Experts of a small language model: vocabulary 3069.
Below are experts of layer 2 (counted from 0) of a mixture-of-experts language model. Rows are named router (the router's row for the expert), gate (a neuron's input weights, with its number), up (a neuron's input weights, with its number), down (a neuron's output weights, with its number) and show model dimensions 0-191. Each number is 500 + 25 x the weight over its row's rms, rounded and kept within 0 to 999. Numbers have three digits each.
After each expert's rows: "gets" lists some tokens that make up at least twice as much of what it gets as of all text; "comes before" lists some tokens at least twice as common just after its tokens as in all text. This comes from a sample of Wikipedia text that the model never trained on. Tokens count by the router's weight.

# expert 8
router:520469532494485462486539517508479505476505472507469487495501446506484466547528463507493547494541499500483485490514521499479519531502472516546498477489533451460531498472471522510502497524550482466476502464463476471532442511486469503511497493502480457474494484522494521530513514513475542520527475501486526525509512502475443492524483519533542513500486466489488463504514505543486503555507472543534506508475518496536492498543481550520465495502527493531465493498506507508515488486499520521511524487535512509515461503460477461437477494494551528508487519501512484524508460498532550519
gate0:561509519503488476497497531463503475509513478521482519461525494525497479458524471490524467510518493522497504501507454506498473500512495511495474476489509518484499501491523522525488502499504488512458482492472511477493470554487505496435492452479484511507525526484494513483497502502524482537495584524509477532485484476566479505520516470469535481471503468495558442489492522547523530555516475501524478533517548505512501513493516512510500533522543510525484532505547503505540479490519517448529508534492507463516498550487475495540478494537448468504461493480509491485529502506508490540
up0:509496533501485463529517509510464520560530468502525483468534520549476516447499500464479508545506490531522490527501502491457487481494515466489490528498498495488525512479547502467452511475503509514506507509511520536474476539475486505506489524525481490497522447484484533467512463481601521474483512481497460515519484514503510507478493501498505508468499513491495486498448524525463514543478504514503482479501484503510514462478489560487483522512491533488515548471474503516491515544514544516508502491486454500484488497498454532475488552516483468551445528521525473478498508519488502530
down0:544503533504484490504540482463452480513529498476470487523498524501472522465494484496485524490483522501465471463491508517445465554496445493500528553494516547486494495515533492464523486513494490496463495485513531504500462519476526514516460477512529471479457466563480491519551506524498476533519491478489504471496468500479503520532511507505536506526498480477496535533517513551472493499466441533516515526525528483481471527531499498490484486481458513467499499497498495510529523492513481510521459475510447513524461504456503438500489509513512477543528508517536495511483509536499491546
gate1:481489443508541490492484513511499535483461534510458512491466508552509471475509496498544521510478529461512429544482458488499511491524528523488473482514499531502495502507468431509497471496467472524502496481513533505498490472484498484512470533465541481513502488493494522466493479494495471540541547539515503495506487501495480465503511532530497527482485541500475514478469510505479504512416476487501542507539525514503462513495491509539481547499519486462461521535506496536477507514511523486485479504501510520476506480505501480514477520494536508501478541440536458502507518549500470529
up1:512458484530495507535504534540510439482500518445504509505487498484512526526502508511466505503508489527469548501486519532454476506489466494529486475507469451504500516476520493490516504490517455452509485508515488489464558495488476473512517451501499534533505534492523505472522493523564501492480499489461496460489517518517514514544516479481505466486525471482474504501493428500518493515554537464452484486491511524479516508495518515477492503530536525512536528464513487465539479482488509495501520494501492495538468451487518500474523455528493509508506520545552511491466475487505536553
down1:533489455555484527536520492523492510474469533504489505491479506523504473505474529487476544504507509522485500486494527482518505514523469470496491511507486481533501480467462523513477486492513500502529453517465500528481463507509449519520522499446545523537538509445457506488511504502491513532483477511541507470546533493520512487546523517506485481502461451439500485490476523489511484472518487492444517476493550546530484485495492505488474525516529479475518495544480516530524497472501472537517481521532526494447510523479497518544463511534503473469481534481526473500470534518534497520
gate2:499509495486473493523506480497489500554527487513547529509523537474506475494505501452507555499471450533484485541505477490521503495481518496498514526452546477466528484490484521500505490478430476529505487516530482516497486501493484488418458523513491513496517527478508497474503523527496525474468493515487492550464508498531541503543503487476463506479449475519493464556536491496499520502516490468442489501500509503474561455521481504489522541508563530549481455525516490490487490476478479527474498500488507497494549481509470495488521483507477493496502529480456471513489505494500496491
up2:511469477461536535487515506504490535492490512466554503483495471526494550485511504496492477462527477483546489462469443547538513510485444507509496528499431488535491485506533488540546513525507503523520518502503471513488481511453533495517513542494488494513510503487501534532507526468471464482469478498484519492521459460501519508484538480532498550513451535482495516533502496521530471529487497534513520530477490477479507497487498486537522534508468517553495509507488546517512474507502470509496521528497531507487492529496529472457540546548523505514467492500532486501507486503489487546
down2:513537480507524480515501506570481492523517525469465502537509502493493509499476515453490474506475478491490526459517465475491507475540452505534524538506518511567497503484515474471531501506489513487490530476464502484517502492516536515524492552472513499473532543433495545528530509503476488523456557506473491537492449509498499523502498526536493504481456496524473511481507458523543515543493498525476527509512481455494509493537513500485527492482504512487506497478513477461520515496533480538504538508480501483507488478450524520490460486476500423504498492493537514517485452521495494488
gets: " in", " of", " to", " on", " for", " by"
comes before: " the", " a", " his", " an", " their", " its"

# expert 46
router:521489495498499489516495508486572491514480498508482474442506471527499511507493491525524465431478512514502469519489465507461507516489477505514460521445502488490464476530508497502441406512527460509461505455482533503479517489524486524535518510492495466518495543532516484522477485506493495463499482530489522506478500503454510489462472540524576486480510474551506539515511513439499477456515495539514461504506488466548539499503504506522534515499484491480519490486528468515509510482484497484498496464497538493506485492505508482510478528492497508483500520544516527459499492507498479519
gate0:462523541526492482471488498488515522483510458507491458508511496479540516497488513493516482495521480543488479506481516492517497523509514521474486501534416497443515497520518534504521504498500492483542513509509490489516508499514511521493489506455493463507500495495499559507508523458520472510496447504468494479508504513476451552501507497485504501494479492482513428495456552558499473499507510487500531526467517440530555495517502500532494511471495472499485471496507489482491471490480506505540474495462491519494540465484447492531432486539483509520520523476537529519455538543496493487
up0:509499528482486482533568489505487525516493479505523501549551529462459478506468506505525513499502481506526517490546516536474473521452450500573517525476495528541516512478490490491477480454490513461470494509510518492479538499505492459484507480487479456450533469496503510504518464534492449512483520539506494418491489499495492481549451519505513496524520508511481515499533490480537525519509513492521454527493505469521517504491489503539479519487510504465534546505476496538474535534520497530514500503487551509505498532486509517516496497481534472492498500555524502533507516484514478505
down0:461541536537511438505494497526485464539477455461542456514547514472482525437546492515451549529484479502536549530507468457490476507526503508511502501514474458491501501514477525495463537508505478502520512478502564487487518481509505478523468504471491496510531491525494502481511499465505482514539511523489510529532476468485523521478496489491474461511531495504508518518500526528565464476503536522497461496479502494501553470536498456499458477520492488504498490467512485481526504524476495458499493492482517474510484492458506521481484519499465498446521496474487463482492487507507471512
gate1:453458520507470450494482480473502541484475482500538448503488472461506518497500454479502525449507490484511499507525537531513558535525530511474487492491477510526530515524520518483513510481483508496546536516504479498497511515514501522497470517492516521533492493467506470488491495505473500482461439503473468490525489520470460503497499475517513539556487519493509525473474497498508504507490495538493505505472524469496538548518451517562505469493492499496504536527529512532521500492468517545448481490518518548475507536533535514522529505518457467505439521516532473517477496498507481460
up1:478483519544466510475485511508507490512497519483530537521512483506487471469489478471475482487530498450474444467494524522507468482479518520538491497494494503479501495595500523477480487511577520472505465507541517489499506491542520477504499540480497526499487519503490501454482502499492502483524495489521517484478484489486509530479540520533486484512488494518545504506531480493486495467517473510496501444536503550514578492500470489489501505485439533496508507508451494456481499522547478520527526483510524527531479450500537467488469534484461486504541539495481490481488507483516490472
down1:515497507569473504512487513498471512489463498486512531516508506498478495511498515486478486517523437469496508519503522505457517468515485497513520494499517499470529545490456526547470484488461505511539469517552528500513495456497514481495489495517504509484465454556476489525499474475500501526514500509438520516541458524447520500496480480504506528529498470538483490512504526508509474462465504540450537471501490461495519512540473494447489494496502488504533520491502500474508489524473487522503511530462507508480511508452533499530474452529478509514462506476502509549570514517471480548
gate2:461550504511467513551485477515546490527480524464521499496513523487546458494499500529555512529550517471503489498500583517497464519470551500528506524477557484501500509512493514510504472474509481529509457515547492542498507509550551494514485495510506483478522445487500509492508514489468495507493434472476486490508511489494509547515514484500467527505506504503509471487483496491481528510497500497488472486456505530477498481528562467525458484505459482505474518505473500521500523525506480492465507517490539521505493481489518466451511430508500485526481525503471477485543522483487493495
up2:503514469496463494518480501497525498476491502519455538491539505465493529495459501504471483513489529482544515512506467484508468493467545554496485497531538506519502504478464513505478474476521515509461524466494514559494513464503506487500451469539524561535465504487531498514507481466528449514486482502522477531496525497490501512493500535551488529524497457489506526509481467458510538464491486475568451524521506532481476473499510536473539517491463491462503471499512526486507492508460472472485505491500512506486503494469489519470456500474502482533524468501526445514531504450512479483
down2:533508510496535503496523465491471511481547523504496517508495514507453492468524560474525483561494522487533534511480462508485512532527493492484527473533536510499524423469481504497481468494521507499504508510527481500490480511489512483511471469509477553546506499513472521482501493524484501508497481488469441534508468470488454508508484526533516490494496517482500530501490510549512509511454498446513541477481494480494512521451456467463514486484553479537490501525506476514522500501472511483514507468568486528471529539467517512503521483499489516505510507474526460494527488541510499567
gets: ".", "s", " |", "ed", "ing", "is"
comes before: "\n", " The", " In", " He", " ", " It"

# expert 18
router:519549516522514472502475445523482489464452514509525510505496505480490493470507541518475512509526525484541535498464525497526479527493482485506471496492512512496455465495479505439451464469499473503506496473484487452472505488529463485499530454501528471453482516506559529484489470528491526489530456475487513510538542544503436545517513498483444529476484512511502464488517533529469498496518480489499482528487519508528484476503457486512491476511508440481442525487489536497510524511469537506513513518495476476498478466500482530511537507517473502485531501524482485496495510506487468472
gate0:463494495524488495498516484530515557504460522502476494484518505516483493517512486501528535471481538520495513510502494514481519471544527539549436499535517484495532500483544513508515485502465545479489507496525481472482446527491474464486457481513505505495516481501504473524516496386486545531479507493511495480515487537521490509480531542493510480522524520492514464519521514513481489503501520496494482504490498496494486523536498502502542480519483460485488498522483470477461518520521517509495482462520524555542507512492479494522481524583496530500514471493540488544525473494448522475
up0:423502478474459488491488507504504509537472476489440518483534515509518574490506472499528504450481472508501538487501496509569525510499534507466482509537553488494512496501528490514523504537498541506472481516481490476470493499515459463522500492489497489501494467498507525497498542477518504554478483510490477469483491502461509496484484488505527517497517471483553516487500513497500418507485518473535538498485499432509447500461522527504506492522527493509474514495514482499509509498498497488521490514536516500494523536500439489562529504507500506512495531536532495465452489495467492492
down0:456484503540477448520527481501538496463487501532500477515483487468486501506503530501520486509448491506507524511533520540469517490539526508494518503495485500488512510500475552450517530500483492501532495491495490460541528467500480484482474440471506507493534503587456537508466509494473465461492524482493486524489515460512495515517476554477459483494468504511477496502512496465506506516498518516528548527528502439501494451493509474527520488514546519488530464489465555524516510536470484518465494489500495506514503487504514540513531526510487521476502489476495500487521501446501438511
gate1:497503499535482547494499492541509502541512486507484513487525489529492511548492487506535502512524414501484508461554470499565500480510507456451511469490471484507493475513495525489511515461509548544512489545540526478475500449486500478487523505507481473487493493503500494492494489463457497498510498504471503493506503475528474485483482516496525473494515505475553523520459475513450482514505525499500505512473511501484498513561494479518515493550477517498465488560563499518480531478498463541520475469485537535463504518554503488500516505548482522497505508485497525455469495485533490503
up1:488532492477491541489486493480501498539502516499475535524507482509487523488507492483529489459484519509485491475509484454505505487486514526466513554533572446502475540496494484503509476572518519505498539509500472548500521465508534474472448472527498494549499476500499525529474474470514510504479489466504516480500494506501545553465503509494498476517462490463484505521512492478489462489481500498478460513531523494513476487464544536509491505501505528484453467471516508500491532506497465470505499530525474529492510580521444501510549510471496508520526535500522440489523517492474489514
down1:467491494530506535528463520512515504482527440487530515484482521482504473490510510453521544491474497478484528499492497508532482489539510447502485451566525548492499522503504477518486432510502499461537507504499505483468504521514510505500511470528478521489487491499488516544518492546480497493501496498515504492511476506577503522471517505539517479491491502491496484518477500480516464572490531531515442460487456487521478492527501524504555506505496502493501496487496506489464500509514486485515553539527515576496524494523510507532549526488522473506502534549535488505502468512461477494
gate2:488544489474444518508439479489522501493510523511471519547467553477453478518521498504523540487496483501512479498496527518491481478520507515510476525497515444534474539489482494472493467483449483491486508495542467505479480481469480482478518485492514482519524498499519482491496493527504580500511500491512499516486501488491472478525533535513475482517507483463463501461511465473525451509490485483491477516500514534493482513542465485536475483500549518514426491548511516494487481530481508513513533495499510538540459507482482508511438469507454531495546488481503503478511444511507502473
up2:533520464504478488575475491493540473501477494509483482491493493459501528528488507525486573493485503524477478481496490518432515482509514458514494487507480477505511486493499475503485493484484506459526512441502505501498478526515510537517535521524516535505515490511516481508504510525500562435490489456470480490485495503529469527477496490542487508473529483495523502523485559518508480466524519523546508470543525513513474508496463417492538439477503484490504491493516468482505516496476517479485489558479500455498499486536526526527515469477470503491550501495496496497503480512480516473
down2:452472507510484527486485506492513487466514465502487482519467444497533460503556505476507502483495477478498471530485507497501482481504547525468564494508504474528510490468517535518483590521488495525526505504489520493567521522495487481492506482513524518495485507535505523422439423504534503493491475521498524509484502501504523482523486469509488561471465520476519451513524462483509474499530510467506506471480463502505490476488506483488496543482496494492511500504481492484501518450530495482491541477453503496524457514516504523510511512472525481463488488528514518509507542491521501524
gets: " (", ")", "1", "2", "\"", "4"
comes before: " |", "\n", ")", ".", "–", "%"

# expert 19
router:479490493503535492480506454471558499466450526482488528476510518478504521557508498496532459534478501524447506502504472506475492556517543508503498448494459508509465544511507524504475489484495529512520525489480515474496494521525518507554451541482549503502537489498493514481475502477500485497488546469466517490507499505450472473506500536483457510508446530461496496489530490491477466476530536528496472446486459471479458529498533522547510533507494476519502490469503494492503513471512482503473471484522494517502478480467465513506509484526507510544521516475523538533467488505489490474
gate0:472517483531517522501523493521528493484462484496530483537515490515498518524497502515496482555508447502474520464476492467499513492493459521530517517533526448480508489524493489501465478496480481493502509507507498483480467513515492473480482494509496473472538563463467474551470485515556517505504518527482477517497503494535477530539502544513487470484486513490529481486526462490514482540506518527496567496509465506490523518487497519502525529531502491482472537502496480509485553520465522460492458524511452497480497570533505503497532485461464499500508553503438456522504478530468476525
up0:479465490516502533518462494466502525487510495494492501503506456507495532486508429476481509466545499509468506477528517531535482500467468478510482521508527503474497510499489497485525500572493490496485520489537479471487521513488485525524506443489491487486464457521521503480488506502509493505485491521473461453487493511484517499508458498508475521476503456506513493529476487491475498475483522503580504546504513475550509492447534524519481546484490513499517492521543501470479460575500502486494524483512490571443474467468479507508510530506464512513527502484494466513506528545518511463
down0:485458517526497533514490497489536517483494527494506525490519496499454534491467498503520491507517546506524525536510453497497489557498534503485463498518510501471493508454471468501519504485519510479516498551506522478498552493504479512498497503468512520506509524491515489495525534464451483520490504463497510473492523513478521470492505478534505489509451549473445555454450454494590508509518501509459483473498435529565466507496522540477518507506524497475521491462460490472493494467511472505499496499490509488491502497475536451508515526513522501469522472520511510509506522535504539494
gate1:531532475508469504524514472507504517491498446477513485515488493517522504511493525500498512515523528499506449482538500474477528477494502475537472471476529535559562478431474528550492470458480537469437512491464493525515467521507511529504510543484492492502521487497505485529501499495506541483497513473538489502507479476460498463563505487499475493524505513505472471500477531488508518427467473472463493509532533478508491497510509501526481529510500491525486496510474499536459477499493493498517522508524470521473490411513502487467484528476501497502493511488553536521503507533486479503
up1:511510481503512502484537495525483524484526491521510502525509490485515489458489536463496517530515509518499490490548467487488501535568483498518513500489427495525498454460505493486502492470480466522480503519474528492507528521465502493521536495507479464532508481483507515504490507470515534515506487506499467499456526524491533488510512506475542534482474476467493509469462538471462518516492444521473527491491517497497533477487546528539505521480519445468507576479508446516521482489505468545507490519491505524514551551508476498448489504532481469547473473513523489514498541520467477490
down1:513490506492486463495498506491516480480485578487461522523501479503472491527490524525536481490505564475485452528529492507501530502507492507491495518506515518501502507489546495542512499466490500547456528516576473499516518537519445471532535509474505479504514504497488487498510485544489481523511549508515449489481510504498445470510560492495501487498505520531539482515538530490470497494518510495462533521515466485489527552501498508496487493454526505516481503519476474506537474539518511543520462495494471470535495512453471525479513447498512462444504494483488515484497515462520518514
gate2:513523485510492553490470486483503494482485487486510502512498511518503494479528501523513517471504479500522493537525505512515527495515541506511527507540546443534497546539480517517507503521474498501503549509495437469522514505521490480463500559478492488518544467517508570532508516513492496485497506473484438521519488541498509469544508526509512487508499446540514482520519523503546491483522491496498505490514501552490518483504520512536526504522502500484463497509500490498482495513471454476520474514455504585458521448538498493466491534508470493527497559507491483507559520498483523486
up2:529490516465500453465557537495504513476514529490517523539468475470516533517508446463448524450517475469528531520518481480495547478542506487444543479476481494502513489547492483525485526467525472539532502530523502484514483533510446472476487508529490496509507491485467489517521560465520513496499502507516452509492484498470509512484469489499553534496517523480506522544506499508503487505513470526498503504508512483515530487497467479461506439475535480500517538503514489486541514521484516531471556504512520463521509492538503512515520505495508491473474489519543490476491492517526462477
down2:493517498531524502513497526459487548505439483515553485499461493516458492501458515486515498493503476505508492520498508487488539498499492518502488493496516538513491510513483522518530483510504494562508467516482478493541535509528488523443476471498527511541521495492520528539470528497479500508531546515510466463480459498496545440541477504468517524501481522506541507470513537478546511495545535471449480448485528525477506532546482514507457483505506531487479507453534503509545484486465519498523518491482486505459490467499480496458535442492531481476509500516488525493490529482506503504
gets: "ly", "ing", "ated", "ation", " c", "ate"
comes before: " of", " in", " to", ",", " and", " by"

# expert 2
router:496504462459518524481503483482512496476493521538504461467515454541525502449471485518553456516459468549451489488466499501520526544480516456535544507483518457518495517530518470493492473468532484484518517495486503479540493512477519461536519547478523479496494481503499455510504491463516505466483512530547465483486473500483543509453488487514536522475509507509521522501545482457491503448489487494473487481494509521507539487520510511529568499513497523518494521497516468474511520514474510507476510459535444503493449521496513504511530513484552499503501497505490478499510516484511535502
gate0:509513497485516506478502501535474494524474513492505473485458497513440481537543479514531488492487474503482514510481451440480514526467487484468518504475528491523502515467539474548503502470501510547523502502487451552509494518524519457513511461484514484478517494487454490485510497532482534481501474466498527488534475482540532473534511507468474543498521514471499497551490482492487530494510511497474491475502488493482496487542479467494533508494489493524526486471493502510478529471497490577518477479529532523492468511477496509504503451498490437481504498519432498511516474497463444555
up0:507506478508507494451514504462502552525467519486504461453493495541486485541519509504479501506494503525524514509467504479470469475483509558531532497521532505524486547488544553502526524543523565498524513481482539550474494500463528488532489459487520463501521480488503472481502485511431518490454544488496516502510460487518489470473473483471510482509488542488478508528496518498472515520504513476496491501471489550460474508535465469511488483509515491507542461508499537521466540529459524507530500513513482523475491519520500502520483500482473482491522502537509491512494455500499440526
down0:515481477514529478520489494498494534505516486488505518497510469500564505533486464510539487489529448484491496515491497476509453522512499492498482463498433466490473450502521470511455527498475512529470506464503496522518463473490515440471471455482490512481461511576472506505488520526512509518478478493532541509465484470505540510469472525496477506490484484533510493519495517514512531515544533543502509509492485527516497544471512502511482527501477517517507490518489470500524464547507470504509552524527474487500484510562501496513510520469480497419485527449472502519523516513524497504
gate1:447517497511491459521524496499527537504539520480498487496508517465521505537524490498471470464553546459485494485489460441501521484497492528484544503481497491513502497477515492508512503477523517537521472502488516493544516547512492550495563490518493489503489537450455508480495488497500515525473476512525482479508541461502488556530493481479489527550490453488481466523465491471501461473504496525477497509489530506531532512460504482486480502454485485490489499468526533540441474492493524504464483468494521533480534489483516498487521490551530466457520499510493506478528485482451492501
up1:533517513515548480470463501449502510487542481523513535485548510537519502503488439514516499501501469509503493479509464495488477529497520509467490496475485526541490451521464491463470514503541538524487490508488470493483522510508526477519483489486519476473521525460541494506459474525494499455497514472485520497510500478524481504520452504506470508499475507514527483568513491477495464481485496463521493519465539436502451509498439515518501553494465470521481464518530467553493497493488486485509548476484464517484516524468478498511527474491490496494527530519489511515511544477523477458
down1:489479470452502460522466490516524480464475508514469493496525512462476500534487513498483502487490495503523524490473520569514516546508454508509490474511517473501491461516517465497440525519496481508495484494454472445465469454520479505504465506479483545481495551523518475491495516453486498490491488492496521511492500483505497504511538470520471485512542525557512487508457449492477474518489492530522498470555498498461452469483470524509465536508569519525471522491490485485495471511509478501509521496498499505519451490494509493520471518477492545500441537507496532512521482474520526527
gate2:468519499541526482444524493492539490493467508517506500482521523501501534486528506510455554484484502552521485498475509503473519495463528495491491505529504498497508531565513545512488476543511506487485478521504423443537507489486462505485530542528483497467528480462470478465497542457451500484514474480501501446557527510506502474469497537515504533458513537511551515491523538507468519441494498494485527519474527458544490536496503491506537507509511483484463494499505475521509499464498507471537482515505502530457485513501516486506513489521499491491529486499513530487504488509470508509
up2:487489558468499534500514529509519536534520536520549484438513486495468523472479451538500526500506480475495480498472475492498554519491505512533479503487503491485515491496498449507508491528492519522470515490488488516462480492487540525523464477482543494510530538495495470515440530490486510492515479482494460468462476521497482497474540479508529497521556515491504486467485578504490484504461554484483506539488509501495551487507515466534510517519508484522480500510477480510452499508477497493471541444532507545538544503475533478498531496530484473524510499499468499516495502471480494473
down2:483528460477494487532523547510457490504529511507487498492518468472508448488490482483513508487497511528490511498544522470518558497443500496453494536483460508485537511501520490501469502512509495557432493536510475456493516480490518506496472434485514482492508494522476495490494448515498519494472553486513496499480491494479510515430495503496492512490469488498537486508509440449511479498508507530493479482474508503471534544450523488473520503503483477492447480473520499489548506493483534494506496513499556531518537528479473523473534492506497500466497503506542544496489501550517498468
gets: "s", "er", "us", "ers", "el", "es"
comes before: ",", ".", " of", " and", " (", " in"

# expert 26
router:534493499472500507523488524517494503506514509493520478524496529533541475477536486508554508517508466509514459468540536512539481550524535532508545509502488485497501492520539491497494500523453519505497506496513470537520527515484472476500486528506488552515511520507498506515513476502516463472528525533464476497529513497535511522536516500467544495530495507487484497457479486497505477470511488510552560534549501499540498460518506495512477486549560502521501501467480512549513503492506482465483488507569507500501516443480532515514481493482478477529549526506519503556569516506498504505
gate0:504507492505494477441518528500497527528520502498474475479514527509491549496483530480531478494458500513488501492476475436467516526523526476468537477506470491508533506431557499503529505462479523501461511506504514523527506473495490501509517512492455493449523483475526475533512523510492494528498511482517492495475466524472481472490508529504492533534513460438465499483525484459505499516412528520524497524511523499501532467424473486512527456490517503469519520516477461532499480496483499512457525488458537482499528519504499507507489505500532468491503494447496512469489512512477499502
up0:508482527558534515468499512521531505495528470499476535485504509478507512502521497462467484503517530474543528529495515530497500528524520486477524483455471526444548456477452483550545501511507510513504458503537494495528455462477512480517555518518522513512489486521476509520494492501480524522529491516459531512504519509468487507461494489510485532415488463475509511510453529486528487496492470509478508510501499529540472493461528465512490474514495506432474462498496474496522500469500520471494504494487525530499475499491491505483495508524509533501551508431495509486535539493523490513
down0:523508466465506522521537488492520514498420480490488520499492478505463485471527517494456522551517550508486510535519491521478487504489546515502528579525500495461512470492470503480496495537460508510470495545518502500504507514493528464460482504491543520499442512542455479489501537506483472549472520518515470482505485474476521514525492463477514485485501515542524525471486528535501480484528487505507555481536497501538475515507508501499502537457521451498525501525475531459498473502472457493488524528511525508522543505526521492490480473510453500480542503516490513494499499518506462498
gate1:511474517478516479530478466527447512515468530511462512532496502546462487491534539461463505467493481501507528465517500527480487489513462487483479463471489527454492474450447482539502500509487481534533535487526477463505456485457533485518495551496518523510542455520518505492476490493560502492481459506502536514462499499499501518521470460532518495457482520492495528481505480495475499514510520494467532489501525484515486499493509467512495547516534478482515512506531491522495556492547500464522507451488473449463491498492523484518475487495514511512496485488450483502458503503466483461
up1:481525480483476463474537515519504519456512491453517520508522539493502539493455467542516506482497499519466500490482489482502499514524474552509491514511545449480519467511506498481440495504474512493486480499528458479533519497497474499541508513514500501485477493487468521489515514540484471534492562515509512445530504477496507507479510507527445545498494505491465522512528485530556522451507549501539494496471532475495482517498476482526465488524516562522471508498527537481485510531517509484521537560509494558496490474506506513508523527521499460463501478525493488478514488516517518551
down1:570493477468500487488458521531491480481479513462483476484486499522469515455515470559482517495482509473473504537489510488540480510502485529502475438513493487523442513523531499515474501487544533462483482499495485509557517483504490508471472505515492496508506518417500469502504509537485525512565438487494462497504420544485500520509506485492481459513501482477516485510490535522518484488481524517473511476498506514474513528509487453483493495474506521523512512483512506512475487503523513562507490509500475500499502511520504490511516511507522503528486559524477475467532494490473568502
gate2:504464539521492531506493440549443503515457519450517479506504517542539500503496522482524509520482481489474500535467493498477495504456450481467474512485511504516488508485509507485492492489482530471507517469502504550464481522489454481463508488485533511473471517485508480467534479484494489496461428522539510531506464486521447489504498468467485523504543493487465518496472496516507497508510519507504531456503548508511506509482471481516538492524498508527487492547527495534509540434526533533456505513487485550514481511507476493508470489556514466500499490514487514490506452496514518534
up2:534483491497502544490486493507492462521512475531573480515452511504531520478499473521518488545490462480525448523496516491495504464467458479536485495524470594515540491489500529514466517508499485469492538531480489522483522540505438527501541507490463476488463473495515496496492485496520512556481458514484496453515476495463499492512493486509500501541489487529508523514519547493546524516484442494525518511521500479504525481454482501509483479498516498469529499548531470521511450493530484507506505470527514515516480499499495538510472521504490484503490536542513495512523495477499486542
down2:503518515507531465506525509514506465473479490517503503527506531508521532479481488481505503534502515464534484546526498505491533477472485505527518488509509479471538494547478531503483497493491523473508499470518415486481514494472530454507501484527496519471493525536489465498501439514505486459520511561493464566505526500490496476460521515471447511464499521528491497515494456499551538464519533493449474493489492497495483457498451471497467474469495449496467459509482497506517513508497505474497511533487517475520476524502481523524470527490501455542513484505501478470478513528507458461
gets: " 0", " 3", " 6", " 7", " 5", " 2"
comes before: " |", ".", "–", ";", "th", "8"

# expert 24
router:483484489522510534503508504458498491533498467509508521496548447506469526481524483474539501541520499478550518519566509483459551533500531509511496483468512542523498500523501476547503480554521520514511527450561483455515474504466497471514531519479492489537464469512528496531512525518496508524499503447485488525533495526483509486541472518516520511529463487479523522507514474551531487541501485508514516488485474489464461508478502516502505510461501508505502510512498543483518497515497461502483508498519512527518473506509481515431505487524522537512521542517515559514521529539489529500
gate3:461509469466514444479495480534522472518450488495513499508445540535497485468476485526521503441486505520458484499460549445503488526478495463518475507515513501485546477502485472503554504454510493526477465491536497455510535485532533488494506491485517500470560485502481510495529512528513497466522543517483490492505522504486495476508478500485496480501560523496481427505513476476530472492473477472458464476486472498470488538507523443501556516495509485499537531485507504474509489505490507522468492499479517506483465505470477478501492479475494495532479532495512475513500466519480528516
up3:473516495503484493454476478481478480504499535451527523491444520490494497523535456478546523507490470499429499516469500448527448514523501514502537485489482516514507504458450487479512512465523529516507474504509478495522544485535545451530539502526496512446525483474506489477497537488507459523522512519524531468525512493521519486481488494509474473480490496491465528512470461532564460509463496478510494487531500489469505446507520482498540436490529502491503486457518501505510511517506525492518471543472501536488513511516493469522534486519503476496514530495519499525481495471493477472
down3:499506536510513464453556493535470463503532501499480518518475497504506483516510489529505515503467488532504525454501519524495518558484495498481493478485519524497492491495524452481506517465483530534472497493533494465480459508517512474478487491520480467510502476611519466559479508476494508503495478496502495467505510531480451469479539511528495477450538487512470480495507539516521509470472509507499499511466472466513498475504442506526489502498522541519489530466476516493548503503454497499474500494509504482513511499476493457478486492487500547467472514484476447459544483508497526528
gate4:441467523470490491556476504521475492446484506519476500496468513517469552491484525488516484510503495504494533511502544529457489493537518519453487514540477507514498529529483506473534524533522449526517523471491515463476539512476512482533524529491455521483533490517522500540521543493472455481479492513460527466452483486513493523525494494484525488512450489495466501471469537549504487496461533527504489493479504507493507519502535517481517509477491500549486461488511503539503524519539533480501505514436486474454496512484442505525471501521513512514533456501498505500502490517513493468
up4:507504494493503478511493550514496511528463541464442543536537486471484451458486502534453518545455509538493497516505492490511473498522531474513467481538526532519451455485523462477521496511477508501491513519465477500497463505459505473486492485498497498541538493507527500495490488460554522490481474494478498478516471510568551488456517501518512514523510507476496510474494524464505505544476487515500469517489489523485500506516491509478487486496528499479528491475433513519491487473507504492478493516510479533502514530492507523511566506510498497516502503521569472483509521543450550484
down4:483497496488464449523531515497516499459468544477482467508473545495536528501513456456488499497537540470531509487551529476495513503481505488523524512456456493501524513476504470518481476487443518463534472488509512508488482503503503492578521538485500516447501514529466540529510545507487520508513532527519477497496503529468535491503510545475486477514475494505521498521462482504487525513499499510498490507481493489518508512519521483460488478485521509457467479536511523504457518499545461495479540486485491555485468496531537498483493535479481534496453507520498519471557475474500518475
gate5:515477527530506471491461502499442546534530500485506487524509522450503522458440456462524491551458468488532500503490525468489505547535510524503547512490531473457513507522499488456545483491529498511523531505511481484478499516489477499489448506497489517473477503509547547517514498506471527482513466507529519477506526473505497485505472530509491511514474502435501512495486500503516507464498466489473467555511481493475508515496546509462495502507537514491483495522543490483482519504438515510517501507489532476510466499508472519481434512483489525512461480547502513554504512486509521473
up5:514523515483526500498494501503521475490486506467551536493547526487484520515544494425494511483491516492500501530466509519491498489536453551467487500527492471493465520525475480505464465508456473463513511496495506496478533537484505527510454490451501461502488487495523501512500522484550451529529504485463519520495527466474480519478482476517503505480459519495511444483483473504516488489502510498514509501464492483483525495479466524498528471491510563509535504468494493504503462500485528529507485499439512442484503505531502475505447496541455498535500498506527513533474470455476557523
down5:533490458519488526502485461526490520505525470534524524476474503488519446487557498525516468541512477535472533502492501488480510524509465466472511502526476515539474502505490504503491444482510503512479464515483497486509497511523538474482509543494503534536524499512496474509490503493513482449468501491462486514489507478478518497520559490491489494508499528428483526553518511490465528475488517507510476471540477436484460499507516515519464498461454462484468494507463450485511458514513477481492503525542515547482527511494483535521490468534510522466498545465506526490501519539519477513
gets: " of", " in", " by", " at", " from", " for"
comes before: " the", " of", ":", "==", " a", " his"